python train.py --experts_per_token=4 --d_expert=256 --hidden_act="relu" --moe_layers=[5, 6, 7, 8, 9, 10, 11, 12, 13, 14, 15] --normalize_top_k=true --balance_bias=false --init_std_router=0.00642 --max_grad_norm=0.5 --max_seq_len=1024 --max_steps=10891 --dataset="wikipedia_en"
Below are experts of layer 11 (counted from 0) of a mixture-of-experts language model. Rows are named router (the router's row for the expert), up (a neuron's input weights, with its number) and show model dimensions 192-255. Each number is 128 + 32 x the weight over its row's rms, rounded and kept within 0 to 255.
Before each expert's rows: "mostly gets" lists some tokens that are sent to it at least half of the time. This comes from a sample of Wikipedia text that the model never trained on.

# expert 27
mostly gets: " in the", " for the", " from the", " at the", " to the", " on the"
router [156 129 137 115 105 138 126 112 134 134 126 152 176 105 168 146 128 137 197  88 178 162 137 126 139 132 104  94 113 114 128 160 103  96 149 161 135 136  81 116 155 160 116 156 144 138 151 129 138  95 154 113 125 143 165 132 127 123 176 123 162 150  93  89]
up0 [107  80 119 144  99 145 129 126 101 136 112 113 105 109 132 142 162 178 151 149 175 177 194  95  96 157 111 174  90 106 132 119 161 116 139 144  45 100  87 113 164 132  61 113 181 121 144 176 131 110 166 131 158 139 137 122 175 125 139 141  90 117 164  76]
up1 [134 131 128  91 139 139 107 141 113 152 174  82 162 108  78 146  82  97 121 138  92 185 132 137 151 129 145 111 135 118 167  88 109  97 163  99 136 118  77 138 106 160  76 179 145 139 128 175  92  97  76 118 137 140 150 101  94 147 141  95 139 184 120 105]
up2 [156  94  96 189 132  46 109 123 132  94 101 147 130 119 158 100 135 197 113 178 121 171 114 140 101 108 166  95  62 137 144 204 128  83 194 125 163 128 117 102 142 121 117 159 166 131  91 157 101 140 169  87 165 167 144  66 140 234 107 107 155 144  84 101]
up3 [147 141 136 143 133 121 117 117 131 135 164 114 130 169 124 173 117  85 108 145 107 149 122  93 173 136 175 109 160  91 139 135 132 125 128 125 113 115 140 180  72 176  87 132 122 190  57 102 199 148 103 123 114  91 141 162  88 199  96 128 172 134 143 126]
up4 [115 165 152 110 106 151 183 172 152  84 137 155  97 148 146 167 186 124 114  79  89 118 155 111 153 165 148 117 125 119 103 132  63 140 142 177  88 138 133 131 153 117 124 143 133  83 129 162 176 146 156  84  84  65 128 125  99 129 149  90 153 181 187 102]
up5 [146 207 205 150 180 143 123 110 171  86 118 146 141 110  90 146 134 117 104 106 103 142  79 109 152 134 137 132 128  66 139 119 121 140  87 180 107 137 119 133 168 141 141 126 110 139 143 129 145 127 175 114 150 131 166  74 169 168 171 154 129 154 162 106]
up6 [168  98 138 188 116 142 149 140 105  97 102 104 151 129  80 124 139  91 104  89 121  86 136 134 153 159  66 125 157  30 140  87 125 119 122  84 117  53 138 118 110  92 147 137 149 142  89 121 119 155 128 158 144 104  77 170 166 121 121 173  67 135 124 149]
up7 [ 93 113 101 178 143 181  59  88  81 115 106 141 110 112 104 123 170  39 123 110 162 106 179  46 180 173 123 108 123 111 100 114 136 142  93 139  53 137 200  58  95  72 131  71 135 146 102 168 113  43  82 104 201 120 159 139 148 137 150 136  98 184 111 173]
up8 [149 125 140 145  66 161 100 129  90 147  97 118 135 174 150 177 101 111 127 134 122 119 143 104 146  86  42 137  85 155 137  96  80  87 125 165 113 144 188 137 105 129 154  89 164 115 125 163 135  65 136 100 114 113 136 146 176 116 173 143 201 118 133 151]
up9 [106 133 124 175 157 164 103  44 160 109 124 172 180 112 144 155 102  91 117 142 148 106 116  59 171 170 150 134 135  89 158 120 129 130  61 136 252  65 130  91 109 117 133 138 115 113  93  68 110 144  84 159 117 131 129  53 110 105 138 111 158 143 129 128]
up10 [152 142 145 167 131 141  73  70 108 200 115 157 152 127 125 108 130 103 129 141 156 139 166 108 148 127  63 124 156  90 103 128 164 174 112 138 119 166 149 111 170 106  97 152 189 139 118 156 138  75 155  97  97 125 130 148  84 146  75 128 165 171 153 182]
up11 [106 105 122 120 123  90  99  91 124 144 100 128 149 115 157 150 117  83 155 146 105  88 138 199 139 136  76  94  93 104 119 137  35  59 192 168 144 123 109 111  94 151  62  79 157 147 160 124 152 134 154 130 135 130 198 119 114 119 125 145 135 128 140 100]
up12 [134 149 165 127 141 100  94 157 154 149 150  66 154 145 109  97 115 108 125 111 118 137 113 139  76 133 124 145 127 146  80 123 152 146 131 178 143 112 177 133 129  96 118 158 122 136  95  62 155 159 177 106 132 144 111 130  98 105 189 137 125 108 142 112]
up13 [119 118  93 109 118 151 161 101  99 112 140  82  87  77 168 113 104 110  86 130 142  60 143 209 120 119 128 170 134 154 108 142 124 142 103 155 125 133 147 110 136 156 162 129  94 130 112 109 101 131 133 126  95 130 145 118 144 128 110 116 109 148  64 169]
up14 [160  68  98 138 171 130 175 162 128  53 156  81  98 140 106  32 199 155 177 168 150  88 114 170 135 136  93 152  99 169  88 106 102  87 146 133 161 127 132 139 121 103 103 101 160  73 111 148 174 123 113 188 138 111 137 102 120  68  98 190  44 132 174  98]
up15 [144 107 151  92 129  96 128 106 107 118 152 154 108 151 109 102 146 104  86 122 136 136  95  95 142 143 159 127 129  74 127 163 126 141 147 122 153 142 106 141 120  81  82 122 115 149 123 138 112 102 139  95 144 153 184 105 116  96  99 150 159 118 153 115]

# expert 30
mostly gets: " in the", " at the", " on the", " of the", " from the", "The"
router [119 115 145 165 131 188 132 109  97 141 139  98 193  86 163  98 168 122 196  59 148 137 117  78 149 150 175 171 141 129 139 104  89 114 182 123 120  70  84  99  82 138 124 144  69 137 141 109 167 137 118 149  94 114  89 127 102 158 142 114 152 158 128 115]
up0 [120 114 123 156 161 170 171 189 106 113 127 147 134 122 104 112 135 103 179 115 160 159 135 104  86 115 144 113  90 129 116 151 183 169 145  84 103 118 147 128 111 183 148 110 148 110  68 155 107 129 173  67 115 111  92  87 149  86  30 116 130  68  93 141]
up1 [131 128 166 137 141 144 174 143 196 132 100  90 110 134 159 196 154 119 127 144 120 186 141 113 122 118  51 127 126 118 109 152 144 167 126 158  72 114 146  96 115 133 146 125  77  84 107 114  98 109 139  61 145 114 155 118 169 151 108 127 101 104 145 102]
up2 [166 130 153 176 159 105 121 133 116 155 120 137 170 118 155 159 160 129 139 177 148 135  69 125  69 126  70 153 100 146 175 167 137 100 127 186 114  67  70 114 100  82 119 172  39 114 122 105 139 142 141 143 141 108 152  80 139  72  85 131 111 109 111  70]
up3 [196 151 125  90 111 139 116 156 127 131 122  75 117 129 129 105 160 116 145 165  99 202  86 153 131 122 110 118 130  87 143 127 103  82  75  64 115 134  69 117 160 136 172 140 130 154 153 132  75 112 122 149 125 138 139 159 175 120 122 146 144 112 138  74]
up4 [ 84 107 129 160 102 114 182  95 104 187 180  96 149 109 158  94  98 113 124 120  95 128 162 108 116 103 126  98 105 122 114 170  78  93 153 176  70 164 134 162 122 129 131  86 120 106 131 112  85 125 141 205 115  77 141  51 100  94 113 117 124 143 168 149]
up5 [124 147 180 162  95 122  86 109 145 177 169 119 219 139 119 138  67 148 163  85 183 124 132 107 173 137 145  64  80 172  93 151  45 124 146 138 118  84 128 114  68 126 110 171  79 108 120 102 182 148 186 162 111  61 164 153 122 107 127  82 160 126 104 155]
up6 [144  61 159 119 130 145  87  97 171 118 104 126 177 106 114 118 168  82  81 112 109  85 146  99 125 128 105  67 129  93 116  92  75 130 160 167 138  75 184 104 231 138 103 143 106 164  96 110 129 120 101 144 139 101 104 162 143 178 187 124 105  85 122 129]
up7 [ 59 111 145 162 127  97 120 173  67  80 118 150 116 124 154 180 202  86 110 143  77 116 119 153 127  60 146 118 183 158 161 157 159  77  75 140 103 125  87 169 121 116 122 118 139  65 131  56 187  85 144 155 135 114 146 215  86  80 178 112 140 165  86 157]
up8 [115 102 179 128 142 152 135 101  69  73 111 163  79 111 115 159 172 156 122 109 149 187  71  92 155 174 141 105 149 149 122 210 151 112 188 153  78 180 157 124 182 127 111  69 126 107 139 104 113 128 162 173 130  79 118 184  81 122  85 161 134 130 133 105]
up9 [ 40 126 142 156 120 173 119  80 118 120 213 111 122 126 103 123 113 108 140 106  98 155  66 147 145 144 156  94  99 108 128 111 152 162 103 139 160 154 130  74 180 161 139 168  64  93 169 132 148 161 148 130 177  69 105  65 132 147 175 114 123 136 155  90]
up10 [172  84 141 107 141 147  72 156 140 186 142 166 158  96 131 102 120  81 142  77 123  80 113 141 157 181 196 103 138  80 155 162 156 136 117  93 128 123 149 150 118 112 125 130 135 120  92  98 101 108  95 107 148 110 134 152 130 118  45 117  92  98 140 148]
up11 [123 135 164 166  88 120 152 114 125 194  54 109 137  78 169 151 157 152 119 122 128 165 128  81 130 107 138 151 168  92 125 123 108 102 111 119 153 166 114 121 121 164  83 136  88 155 144 123 118  97 129 115 109 130 128 155 154  96 122  75 116  60 133  91]
up12 [110  88 184 163 104 122 116 161  91 152 124 163 144 131 115 123 147  91 158 107  99 171 108 174  96 179 107  68 107 124 113  82  96 152  73 195 141 146 180 153 137 192 167  60 222  91 137 150 140 158  99  70  95  83 108 128 115 134 147 169 119 112 113 126]
up13 [ 96 116 111 150 129 155 188 131  86 163 134 127 134 162  97 144 156 132 173  99  60 141  96 138 145 146 114 165  95 112 132 172 130 119 143  98 123 104 157 161 118 181  73 105  72 121 100 126  78 103 106  58 132 111 100 104 158 138 162 171 170 139 156 111]
up14 [109 132 158 170 139 137  46 170  89 124 127 106 145 171 146  56  95 126 128  94 117  79 126 165  65 178 126 119 196  68 133 189 105 106 124 110  95 137  98  95 141 151 152 153 147 113 118 128  96 146  81 153 148 137 128 110  92  98 100 133  76 209 109 196]
up15 [163 150  84  80  91 171 150 134 112 110 128  73 116 160 125 149 124 133 171 111 122  96 176 111 178 139 127 107 152 105 102 148  71 115 120 131 135 124 142 140 128  81 133 113 102 123 158 130 141 130 107 103 155 114 129 128  63  99  50 149 109 155 168 122]

# expert 14
mostly gets: " an", " An", " U.", " J.", ", an", " of an"
router [151 165 107 116 155 172 181 164 110 117 144 168 149 128 203 103 139 113 190  70 112 156 126 128 120 109 150 165 155 128  75 142 146 136 137  88 157  71 133 131 109 160 116 174 154 146 104 169 155 106 164 132 113 155 163 115 130 117 201 173 106 150  87 116]
up0 [121  79 161 139  94 114 112 106 132 130 207 133 164 155 100 114 154 222 102 119 116 157 139 129  91 141 146 166 122 133 133  77 171 145 137  45  78  82 131 189 121 154 207 154  38  66 108 124 127 197 107 138  95 142 166  99 103 112 150 138 117 173 121 145]
up1 [ 71 136 123 157  78 117 131 175 174  84 155 142 163 153  72 154 170 104 170  83 167 158 168 151 142 192 124 166 124 162 172 159 111 154 148 107  78  95  74  76 101 134 106 135 130 167  68 118 107  99 163  89 123 170 175 135 142  67 153 145 127 127  84 143]
up2 [135 136 125  66 167 148 101 169  89 117 156 126 158 123 193  93 119  96 134  87 116 187  93 172 160  46  95 117 132 117 158 147  75 139 105 160  99 139 169 113 139 132 121 116 147 113 174 233 130 154 102 127  83 159 133 188 111 173 181 117 146 136 139 116]
up3 [129  91 112 119 177 150 117 194 101 168 140 142 174  60 183 114 149 130 138 137 193  67  94 144 111 140  89 114 146  97 124 127 140 125  98 153 118 165 171 127 121 124 152 118 111  82 147 133 127 112  89 117 125  96  85 124 174 101 212 140  71 158 101 124]
up4 [ 34 111 105 125 139 139  77 182 117 102  88 104 127 191  74  97 156 132  57  75 150 133 118 147 155 122 137 153  75 180 132 132 170  55 149 185  99 121 107 119 138 143 125 145  84 151 153 158  66 179 143 151  88 141  96  62  91 118 105 147 175 101 120 137]
up5 [162 158 108 103  96  93 124 135  45 120 218 167 136 152  98 115 156 111 148 154 107 163 156 123 118 165 139 147 129 166  81 172 136 145  92 115  86  93  52 175 128 114  68 112 130 155 118 122 122 133 117 170 117 179 132 154 112 123 134 126 154 115 119 115]
up6 [124 129 105 117 141 154 143 162 159 126 170 148 148 101 103  91  82 125 150 138 104 168 126 137 106  73 162 136 125 132 130 164 159  94 112 155 127 120 104 146 127 127 108 130 116 124 149 130 126  89 153 142 112 165 171 119  93 124 157 160 112 117 163 150]
up7 [ 98 128 119  84  96 103 126 110 110 136 105 136 123 140 169 159 139  86 152 110 158 121 135  67  73 150 117 147 147 189 231 119 108  95 133 101 152  84 138 105 112 125 158  65 124 105 123 120 111 127 165  79 178 161 128  99 160  99 151 133  70  95 179 131]
up8 [ 94 109 129 107 130 127  80 131 187  95  61 100 130 136 123 138 121 128 168 107 127 170 133 200  97 115  69 121  96 190 123 142  77 143 108 125 169 124 106 114  55  93 134  82 122  91  97 161 151 181 132 125 158 152  94 147  77 205 104 197  97 110  85 164]
up9 [159 113 146 141 104 171 172 134 143 171  77 177 125 139 118 146 114 110  67 149 114 135 168 134 181 168 117 140 106 145 130  89 152 142 149 201 111 142 138  71 164 103 174 116 155 131 160 136 139 117 131 155 179 151 132 137 127 103 123 175 122 115  90  51]
up10 [101 168  97  90 125 156 120 160 109  91 177 126 149 137 123 185 156 182  62  76 144 147 147  81 167 116 109 165 193  98 128 136 105 140 152  95 173  75 103 130  97 167 146 125 142 175 127  95 124 136 131 126 141 183  69 107 204  62  86  79  85 115 115 147]
up11 [ 87  87 117 124  97 129 161 155 101 101  70 130  81 121 110 137 124  96 134  90 131 185 191  90 137  84 106 106 113 104 153 158 109 120 169  62 146 115  79 140 181 176 144 115 130 131 150 145 129 154  94  85  96 135 108 110  76 106  98 106  88 126 127 160]
up12 [149 139 123  88  94 159 182 160 148 121 111 113 205 164  98 113 116 145 133 118  83  71 146 171 108  90 104 139 174 109 149 142 143 151 206 124 159 100  81 172 147  74 105 114  86 166 101  35 122  87 172 162  99  83 145 152 164 120 147 138 136 123 111 134]
up13 [118  93 142  80 141 198 167 128 131 159 129 119  77 138 153 125 151 105 100 175 150 151 137 159 141 139  64  96 129 135 117 119 132 122 166 168  77 109  82 152 120 169  91 105 111 202 192 141 149 129 148 152 113 200 143 135  77 127 118 107 150 140 136  44]
up14 [135 112 115 107 145 130 152 147  89 150 127 109  88 135 166 131 130 129 130 123 148  98 171  87  81  86 127 101  97 136 115 108 137 105 168 119 163 139 113 119 116 148 168 111 134 114 159 167 181  79 170 170  91  98 114 110 143 148 169  70  72 140 120  61]
up15 [116 190 158 192 118 150  76 123  47 157 154 158  75 124 136 130 127 130 113 127 135 133 146 116 160 125 152 128 122 188 179 147 214  77  83 133 118 139 138 139 118 142 130 129 143  99 143 115 181 135 128 145  65 186 143  86  85  66  88 108 124 114 128  74]